config.yaml
d_model: 128
n_experts: 16
normalize_top_k: false
balance_bias: true
head_dim: 64
norm: "rmsnorm"
positions: "rope"
tie_embeddings: false
init_std_qkv: 0.0671
init_std_o: 0.0
optimizer: "soap_variant"
lr: 0.00589
lr_mult_o: 0.928
seq_len: 256
dataset: "wikipedia_en"
Below are experts of layer 3 (counted from 0) of a mixture-of-experts language model. Rows are named router (the router's row for the expert), gate (a neuron's input weights, with its number), up (a neuron's input weights, with its number), down (a neuron's output weights, with its number) and show model dimensions 0-127. Each number is 200 + 40 x the weight over its row's rms, rounded and kept within 0 to 999.
Before each expert's rows: "comes before" lists some tokens at least twice as common just after its tokens as in all text; "gets" lists some tokens that make up at least twice as much of what it gets as of all text. This comes from a sample of Wikipedia text that the model never trained on. Tokens count by the router's weight.

# expert 10
comes before: "|", "-", "=", "The", "In", "On"
gets: "-", "\n", "\n\n", "\n ", "–", " -"
router,228,239,241,326,163,190,229,175,170,196,171,259,155,154,194,193,208,143,171,217,196,170,266,213,230,244,145,180,192,226,286,225,219,218,154,263,156,213,225,184,215,178,203,134,163,181,267,213,204,172,163,211,244,201,246,219,221,136,216,163,225,255,166,213,243,123,215,216,236,212,204,266,171,206,243,217,227,280,215,181,161,221,172,148,129,196,224,310,243,203,176,178,215,233,226,171,219,229,171,176,294,151,201,180,225,161,145,151,225,237,281,277,217,213,152,220,187,147,149,208,214,219,256,172,245,170,233,164
gate9,241,263,146,157,248,179,198,179,229,211,183,194,187,198,121,139,135,271,229,137,124,151,222,212,197,165,167,194,173,318,221,239,232,241,203,199,182,158,217,191,200,189,211,216,218,148,230,204,200,186,216,231,176,194,204,119,171,143,214,206,255,155,211,194,153,205,256,179,196,145,236,283,203,242,207,141,125,234,146,244,213,187,119,196,93,214,234,147,176,199,156,219,227,222,180,157,222,207,179,242,227,263,250,232,258,198,142,219,169,130,165,220,219,194,155,219,147,226,225,169,159,197,169,223,259,267,245,175
up9,204,159,228,208,183,187,155,219,233,206,207,125,232,238,152,145,240,178,224,102,140,191,158,216,152,267,259,206,257,211,146,287,252,150,191,221,151,207,177,183,202,258,168,155,241,209,236,241,203,165,234,192,198,123,209,215,213,226,179,160,195,286,99,235,212,170,140,328,238,194,225,191,183,147,214,218,236,220,195,130,222,178,166,148,127,208,183,219,273,143,191,174,223,138,194,249,147,161,221,222,279,192,184,180,217,171,255,188,187,205,169,212,211,222,263,243,219,232,203,205,169,200,186,193,184,191,168,255
down9,194,252,264,220,209,208,244,204,189,192,155,199,175,171,233,191,197,188,235,218,291,162,192,156,219,159,146,144,123,174,337,166,217,262,186,255,182,177,240,197,204,195,231,213,186,208,221,169,190,224,201,275,194,276,183,187,226,211,261,221,209,152,292,245,216,180,249,68,211,221,263,188,235,240,184,234,154,199,242,212,217,192,220,178,310,156,256,139,172,227,206,200,207,204,189,230,208,181,126,222,114,207,182,243,132,275,199,247,218,204,260,199,202,213,156,205,140,172,197,231,213,206,207,170,200,203,218,215

# expert 14
comes before: ",", " of", " and", "\"", " (", " York"
gets: "s", "d", "w", "es", " New", " up"
router,241,163,237,232,193,191,203,192,159,251,202,250,168,180,204,205,218,205,156,275,245,137,244,170,140,223,168,155,111,209,199,204,193,218,181,224,138,227,248,197,275,204,202,135,196,133,176,226,187,111,171,181,218,256,222,231,221,151,185,194,166,210,151,290,268,214,212,254,204,280,156,210,221,231,232,205,148,249,214,157,155,256,192,191,169,185,229,303,259,173,149,70,179,162,223,151,177,225,172,196,240,169,158,157,207,171,190,160,272,204,215,191,239,222,188,234,169,174,195,175,241,236,217,122,218,174,234,201
gate13,226,229,189,147,169,176,171,152,242,298,181,173,197,204,203,131,180,220,206,225,122,189,232,205,164,274,148,207,195,204,265,183,238,164,175,200,148,253,201,159,211,161,178,178,228,166,185,114,212,265,167,188,155,123,188,179,235,140,153,155,212,183,142,199,207,198,228,204,246,250,185,177,181,175,334,218,256,299,176,139,201,262,276,232,207,188,152,233,206,174,199,225,207,141,215,226,224,207,164,195,250,265,251,181,119,198,145,175,235,237,145,153,218,200,228,210,259,186,172,235,191,248,222,225,245,183,172,214
up13,216,266,181,191,189,142,243,168,231,250,173,156,216,251,245,205,219,242,214,168,191,189,216,133,186,193,129,213,215,171,122,283,135,133,162,214,138,194,107,225,141,192,206,235,206,185,224,197,170,188,197,198,150,121,239,209,193,288,213,222,211,202,246,241,176,189,208,188,185,248,235,197,267,267,169,204,224,183,220,213,263,151,213,170,196,163,230,237,232,227,209,170,206,267,120,230,243,199,196,167,199,152,154,198,243,166,106,164,79,199,197,191,163,219,184,146,137,220,138,188,216,222,155,144,242,145,170,209
down13,257,175,216,141,183,228,132,252,183,202,164,286,191,231,189,163,149,239,178,221,172,183,179,170,232,230,256,149,145,190,202,182,136,268,222,179,218,231,328,171,146,132,163,212,161,183,183,153,186,269,182,181,247,197,208,208,235,219,199,177,249,199,232,235,191,263,234,174,245,210,176,286,173,223,146,146,255,166,224,222,226,196,206,181,268,131,122,179,228,147,222,146,230,219,181,209,216,225,180,163,191,138,254,174,236,190,196,249,247,251,211,178,217,187,177,182,253,142,189,220,85,185,274,204,237,207,184,180

# expert 8
comes before: " a", " in", " to", " the", " an", " been"
gets: " was", " is", " as", " were", " be", " are"
router,238,193,237,319,273,170,206,167,133,195,231,285,201,176,175,128,280,154,158,265,150,185,233,221,218,293,123,215,185,207,226,230,214,244,159,217,114,189,263,194,182,206,227,201,223,165,262,201,204,177,182,137,183,212,200,230,231,148,203,188,235,222,222,241,189,145,243,202,235,234,213,219,185,199,230,171,167,205,192,179,106,223,207,114,169,196,252,218,193,144,210,175,213,203,277,189,165,227,188,225,253,169,183,132,210,207,181,167,288,237,257,206,255,261,140,270,178,165,223,183,237,187,225,225,222,188,225,190
gate9,212,157,160,211,202,155,181,211,205,230,167,200,228,162,138,118,192,211,180,210,93,239,269,212,161,199,174,236,144,242,223,231,241,164,187,210,163,188,255,167,232,280,171,201,234,216,262,172,190,232,193,131,188,199,183,116,192,227,166,254,245,195,256,171,149,249,238,141,215,140,210,232,216,192,226,181,134,250,174,268,210,170,230,127,172,225,247,122,218,167,179,235,226,224,255,165,164,225,168,218,246,248,249,160,226,183,206,227,167,114,149,133,220,275,248,236,174,245,200,166,217,235,174,233,157,185,269,165
up9,184,216,186,218,186,160,170,180,255,193,176,221,228,183,216,172,223,178,194,96,161,200,202,197,223,261,166,262,242,209,160,280,178,181,233,152,177,227,131,176,174,219,147,129,225,226,183,249,200,244,200,171,204,181,257,283,135,200,232,88,132,216,197,186,260,190,151,303,243,237,228,195,238,191,179,269,202,203,249,121,244,186,192,219,135,211,179,269,276,122,222,131,255,154,193,228,190,204,219,230,202,144,146,181,280,163,203,133,205,220,193,215,211,195,188,214,213,165,210,155,186,210,226,219,229,226,179,252
down9,222,222,224,228,170,246,226,199,224,230,164,204,168,178,182,181,205,168,183,228,279,178,199,154,184,212,178,170,158,233,284,168,231,227,182,179,255,235,233,187,219,213,276,286,231,157,187,202,190,183,207,276,194,254,203,166,211,218,218,227,234,167,258,144,216,219,247,109,174,206,209,120,206,226,200,213,188,225,188,163,165,240,192,230,305,162,309,104,174,256,197,250,248,206,191,206,157,217,148,185,195,155,197,178,98,233,197,272,240,141,166,189,207,172,181,184,129,198,141,216,198,151,228,206,135,128,203,260

# expert 7
comes before: " |", ";", "W", "6", "1", "N"
gets: ";", " 0", "–", "°", "}", " m"
router,202,169,253,268,230,195,239,145,135,196,179,218,174,167,143,198,234,163,178,214,172,173,278,139,182,221,121,213,173,216,204,258,209,201,153,231,207,224,209,207,233,192,174,215,199,199,213,232,261,166,167,150,202,236,210,218,202,144,155,253,221,275,212,269,218,182,270,183,215,200,146,229,166,214,234,247,195,265,189,171,187,241,158,104,112,176,265,276,246,152,166,140,240,212,264,202,187,182,188,198,261,110,238,202,222,135,162,155,261,216,238,268,248,192,148,194,139,200,170,254,220,221,205,212,261,220,253,211
gate13,198,194,274,161,224,157,160,203,181,267,225,244,150,203,187,189,198,184,264,152,110,145,162,130,177,221,158,226,129,192,193,177,210,203,217,177,232,310,172,149,168,157,165,198,266,175,147,153,174,200,196,193,186,200,147,160,165,205,129,205,214,172,234,244,160,185,227,155,211,205,176,208,187,187,267,247,193,228,130,269,202,270,273,184,171,260,238,233,165,225,180,276,204,153,181,210,247,113,164,159,242,181,270,202,138,166,158,184,172,258,191,223,259,178,226,177,182,134,192,262,202,267,179,229,221,215,209,203
up13,192,230,218,216,203,171,224,126,213,197,230,206,183,198,203,163,208,207,254,158,230,151,147,111,190,217,107,189,192,183,84,241,153,189,165,229,218,212,227,258,118,196,210,179,259,197,170,190,218,192,256,207,156,134,254,234,188,279,126,229,197,207,251,214,96,148,200,133,183,238,236,224,245,248,242,204,184,215,130,207,227,175,190,163,191,179,269,252,171,231,159,196,208,294,175,215,238,107,197,167,219,154,199,158,191,184,135,198,145,195,168,258,160,248,179,196,172,189,191,255,175,211,157,200,241,164,163,190
down13,252,251,252,97,162,214,112,292,169,217,175,177,210,199,190,205,156,225,195,214,164,222,180,169,196,211,231,195,197,220,186,204,156,212,238,163,222,198,233,179,133,149,176,191,169,202,193,141,188,271,197,179,220,222,209,195,136,177,139,128,279,129,192,233,203,208,182,227,218,158,142,203,173,171,174,198,220,180,218,138,214,210,265,217,212,127,79,172,225,161,234,182,259,213,198,264,216,186,211,211,207,245,231,175,236,242,219,248,227,291,222,142,201,177,201,217,184,180,255,189,107,245,206,195,266,115,160,135

# expert 12
comes before: "\n", "  ", " 0", " 1", "|", " 2"
gets: " |", "|", "  ", ";", " –", " Synonyms"
router,242,191,222,263,210,225,268,166,161,213,170,248,195,191,171,192,216,185,185,173,221,170,258,149,169,230,176,175,222,236,269,247,224,194,151,231,192,174,220,234,197,184,171,137,220,186,242,223,241,185,204,196,206,253,210,218,206,83,199,236,263,226,158,266,243,157,304,206,207,260,160,249,148,205,231,185,185,266,210,210,141,198,201,117,90,187,260,296,245,184,215,180,213,169,212,200,172,230,209,184,288,155,146,237,220,166,167,153,212,197,305,200,264,200,169,235,157,206,200,199,272,208,241,173,198,164,224,176
gate13,216,255,231,224,191,136,133,170,201,327,194,229,169,227,216,186,180,197,204,169,103,151,162,196,190,143,163,254,157,269,218,217,226,165,241,206,213,257,112,165,133,146,180,249,207,191,190,140,214,250,175,199,179,176,240,180,216,179,161,217,198,223,226,256,144,234,220,211,230,235,122,225,140,155,274,241,243,189,128,157,174,271,246,124,208,243,217,177,213,198,224,266,220,238,203,203,204,180,231,196,253,195,193,225,164,168,181,140,190,239,170,139,245,181,226,231,259,133,215,238,228,241,214,209,270,199,206,235
up13,204,210,184,188,187,164,200,171,202,195,188,148,145,200,247,135,235,260,249,238,250,161,173,174,164,166,181,180,135,225,106,255,187,138,177,207,239,187,183,207,79,225,188,189,238,163,228,125,207,208,197,194,144,85,224,274,195,250,195,238,219,210,266,252,152,218,188,169,241,241,259,234,223,288,119,243,176,203,217,192,216,166,240,195,136,162,163,212,188,173,186,181,209,241,161,257,171,177,187,232,217,217,187,163,170,173,189,187,166,185,225,170,236,255,165,234,149,144,277,198,130,172,172,203,287,190,206,191
down13,255,212,217,152,215,155,113,235,195,249,209,225,235,203,173,267,221,241,196,219,152,220,209,165,222,219,249,194,178,179,202,200,223,205,235,152,199,189,275,187,190,218,173,227,178,281,170,127,98,243,241,151,212,169,172,167,230,166,184,174,278,142,236,190,239,206,172,181,263,216,185,238,136,126,88,212,257,205,186,128,190,183,226,181,264,219,200,169,251,161,235,134,213,240,179,218,255,237,227,232,234,189,225,163,282,218,160,198,196,293,174,165,191,204,146,160,190,164,219,182,181,256,252,224,277,194,145,205

# expert 6
comes before: "\n\n", " The", " In", " He", "\n", " It"
gets: ".", " \"", "=", "/", "%", " States"
router,185,206,229,331,188,224,248,177,179,223,168,263,195,166,179,184,246,206,174,185,219,167,249,190,166,227,169,192,171,207,243,231,282,187,151,275,177,212,205,217,267,255,223,179,221,183,296,203,194,146,169,174,184,208,210,245,222,107,226,204,194,256,174,243,283,108,230,250,275,205,185,259,207,183,196,205,187,246,207,171,155,250,195,122,121,201,233,253,212,189,172,176,232,193,207,209,177,187,198,210,254,164,170,233,239,210,144,145,231,211,267,182,279,230,156,228,173,223,143,156,234,217,259,191,249,147,208,149
gate2,151,165,150,268,202,267,191,134,247,259,160,206,162,281,123,188,151,168,218,237,218,247,217,262,191,229,239,236,211,170,182,198,242,205,223,211,231,260,274,161,225,189,187,137,265,190,170,210,258,127,190,249,152,212,187,241,141,139,243,195,177,211,156,183,260,142,145,192,145,211,159,118,193,232,164,168,206,167,215,153,219,237,185,195,225,149,192,255,181,213,205,226,213,170,199,164,223,241,190,151,260,286,193,192,184,246,220,182,257,240,176,170,254,291,211,212,202,235,144,140,267,184,229,219,216,141,187,187
up2,235,169,211,161,261,115,159,211,225,241,193,253,168,95,210,210,234,281,191,121,177,108,123,99,165,232,164,172,134,171,247,201,153,259,183,223,185,171,153,212,156,159,218,219,137,240,184,200,219,240,187,162,220,161,211,159,184,240,233,175,176,159,205,219,197,268,185,212,248,233,153,281,138,169,273,249,180,188,200,243,176,232,222,192,192,221,261,135,210,244,219,139,257,238,132,244,174,184,200,208,239,147,208,224,228,173,167,231,162,225,206,235,164,182,186,217,215,175,203,214,187,228,187,209,143,235,253,161
down2,171,164,243,209,219,202,150,216,203,235,193,222,158,207,212,204,178,104,186,203,239,213,190,197,172,200,153,168,234,250,257,166,124,231,154,192,156,190,188,202,226,138,204,215,229,156,125,161,220,227,155,238,273,186,221,186,241,146,236,180,244,123,189,266,231,197,234,205,214,262,292,156,214,171,177,175,234,189,212,193,232,206,233,209,210,79,238,251,139,170,224,175,241,116,154,228,137,184,164,109,208,243,252,186,175,200,263,169,200,216,207,227,211,145,156,151,85,208,214,197,255,161,263,227,201,213,222,176

# expert 13
comes before: "=", ":", "–", "′", "See", "00"
gets: ":", "=", " =", "S", " 1", " /"
router,202,221,237,238,237,160,235,199,165,207,186,257,167,188,171,198,196,161,168,278,181,198,271,163,258,325,166,191,241,218,208,225,260,215,168,260,211,193,213,224,235,256,167,161,149,213,274,264,174,94,201,220,150,275,222,236,188,153,223,225,229,314,210,254,222,177,259,210,247,264,160,195,203,240,187,222,136,222,195,205,170,231,192,135,146,214,224,226,194,178,231,179,177,185,224,222,130,201,205,189,284,174,191,195,238,190,190,151,243,181,272,276,234,252,206,191,158,167,223,189,238,254,246,182,249,185,210,201
gate9,181,231,126,215,201,225,212,137,147,193,200,213,182,153,179,168,190,201,132,176,156,166,246,124,204,222,121,197,164,265,229,202,238,188,206,217,170,118,260,170,228,229,146,206,163,211,278,246,249,268,210,165,194,228,147,155,131,192,119,177,235,217,223,169,219,199,202,115,194,155,168,221,163,163,195,122,119,194,173,190,288,161,160,117,195,217,130,201,181,143,201,243,176,228,173,261,200,224,121,228,254,228,238,187,243,195,151,233,145,134,191,178,203,246,222,193,158,222,199,213,268,194,225,219,192,218,216,209
up9,266,219,216,202,236,141,203,225,239,213,198,144,202,213,181,175,250,146,216,199,228,124,194,164,176,230,182,239,224,203,211,264,199,265,258,252,175,176,131,170,180,240,132,195,121,171,185,217,211,261,182,204,161,163,227,234,154,229,202,144,186,232,168,231,276,215,156,223,321,195,230,162,232,181,177,222,184,225,167,124,188,153,212,181,61,148,154,215,285,117,195,158,195,160,232,272,203,137,199,224,182,197,190,192,198,168,212,164,178,203,170,221,207,203,212,253,253,207,237,154,250,175,183,143,174,146,168,171
down9,190,247,228,224,229,279,168,213,298,230,130,207,146,138,197,192,110,184,182,196,216,221,254,224,195,181,162,257,163,191,299,170,189,228,134,243,210,221,209,236,156,199,253,298,185,141,206,167,177,204,172,176,191,241,219,256,190,238,219,209,202,172,221,154,229,209,243,120,186,186,237,235,241,215,230,217,203,255,194,145,247,174,166,161,326,213,260,150,184,217,208,215,227,163,175,201,245,134,171,209,144,234,194,164,131,220,164,232,218,177,170,201,213,198,201,234,152,161,176,244,149,243,212,235,111,205,208,262

# expert 3
comes before: " the", " a", " his", " their", " be", " its"
gets: " of", " in", " to", " for", " on", " with"
router,203,156,225,266,236,189,223,209,171,221,245,258,195,212,163,201,244,185,214,231,156,182,216,213,247,253,195,224,226,261,205,217,222,169,125,187,151,245,254,303,273,261,170,163,146,163,245,288,205,117,185,132,176,243,235,204,217,178,233,197,257,300,242,209,258,158,256,173,247,240,169,282,132,220,247,216,190,245,195,232,170,183,225,169,163,197,215,233,194,162,235,180,173,207,239,194,188,175,160,180,278,176,225,205,258,196,186,183,228,206,262,198,238,286,205,230,153,184,139,178,222,201,198,176,213,102,222,192
gate13,194,183,247,135,161,175,163,155,193,201,203,266,163,231,220,154,214,209,281,143,72,255,169,115,108,200,159,209,200,277,234,211,179,167,182,173,203,220,159,228,183,138,204,240,238,203,182,208,165,242,196,128,161,154,154,205,180,238,131,166,182,164,261,211,196,182,199,213,250,227,160,230,171,114,206,230,261,187,241,157,227,236,233,176,217,190,161,222,190,228,185,189,278,153,189,205,273,217,136,175,207,198,229,145,270,195,161,158,208,295,168,145,245,184,186,211,225,169,177,220,175,196,207,280,232,215,198,197
up13,180,207,207,217,187,157,199,121,207,209,178,132,188,215,210,209,203,281,154,183,220,183,167,216,149,193,149,187,193,253,150,184,155,180,183,164,168,236,229,172,143,176,247,199,234,171,185,213,214,237,196,130,146,136,191,252,161,291,211,234,140,131,266,286,168,210,239,212,174,258,176,231,281,179,178,215,190,239,191,153,269,224,179,201,176,152,271,158,117,179,159,178,204,258,220,234,201,196,206,161,146,205,194,158,226,183,159,141,96,226,257,173,246,230,225,137,207,141,214,194,224,212,185,221,298,233,255,215
down13,179,248,230,135,151,216,97,242,201,193,142,210,174,222,146,237,187,185,253,204,162,176,226,198,219,213,218,180,175,238,166,194,171,224,224,222,208,205,214,217,151,136,168,195,132,203,187,155,209,298,206,135,224,136,205,243,234,202,125,190,245,138,178,279,206,227,213,243,276,187,159,250,158,132,172,197,163,249,194,144,168,220,214,256,186,145,85,169,164,193,175,211,262,165,202,246,281,194,177,190,188,194,243,210,203,286,190,222,182,248,236,159,186,185,171,189,165,196,210,218,171,198,172,245,284,200,103,213

# expert 4
comes before: " |", "\n", ".", ":", ";", " is"
gets: ")", "\"", "B", "R", "M", "P"
router,199,208,228,282,245,154,277,177,208,222,202,282,171,174,218,162,222,183,157,190,239,148,255,171,216,229,182,196,221,220,224,253,217,213,133,227,137,191,211,260,233,196,181,137,192,220,237,233,218,165,187,224,203,240,224,277,207,153,195,190,218,214,178,235,208,125,239,212,232,180,180,200,164,244,191,236,150,268,235,182,141,213,179,133,137,182,233,271,155,147,172,150,247,144,238,193,136,212,176,133,236,199,211,163,204,172,171,137,214,220,305,251,298,237,128,243,162,159,167,224,197,187,232,187,240,127,251,174
gate9,202,193,133,161,181,169,179,204,192,155,200,214,246,209,109,140,224,212,150,186,90,163,208,151,176,184,191,195,143,251,196,270,200,231,162,167,235,162,250,175,248,227,139,157,197,200,206,264,252,222,234,164,189,239,199,177,169,171,235,151,205,150,253,176,188,229,255,178,218,138,229,232,194,254,227,206,128,189,243,187,217,123,203,161,156,205,222,170,130,141,199,194,177,218,247,278,176,247,124,177,223,175,258,125,249,151,174,246,177,101,151,180,264,247,201,228,215,244,217,235,202,190,177,211,243,234,231,254
up9,252,236,214,185,218,140,231,232,203,200,187,174,181,205,114,206,209,135,226,92,170,178,157,165,188,232,167,213,234,238,156,248,193,219,211,151,155,194,204,233,144,253,158,215,183,120,191,158,166,252,196,203,187,129,235,255,148,262,199,144,171,271,149,220,257,207,146,319,254,256,154,219,256,112,194,191,230,246,169,157,221,187,177,171,102,254,214,203,290,215,166,219,220,178,216,206,156,221,182,187,221,214,154,198,187,158,213,184,151,179,175,216,226,206,177,174,262,182,225,164,158,201,220,265,142,206,197,209
down9,165,223,213,222,196,199,196,214,213,218,204,197,146,237,242,204,151,234,241,195,274,199,215,197,184,158,218,176,209,188,272,141,275,273,147,172,265,123,191,203,219,247,230,211,178,172,190,142,172,169,176,256,224,231,168,196,226,240,209,267,181,164,300,164,198,211,215,122,259,171,232,236,229,234,210,238,161,200,227,140,194,216,225,198,325,149,190,163,170,232,250,187,184,212,182,229,163,215,92,194,153,210,218,178,101,257,184,253,175,136,159,188,174,221,244,232,163,190,181,233,139,191,231,157,197,175,256,277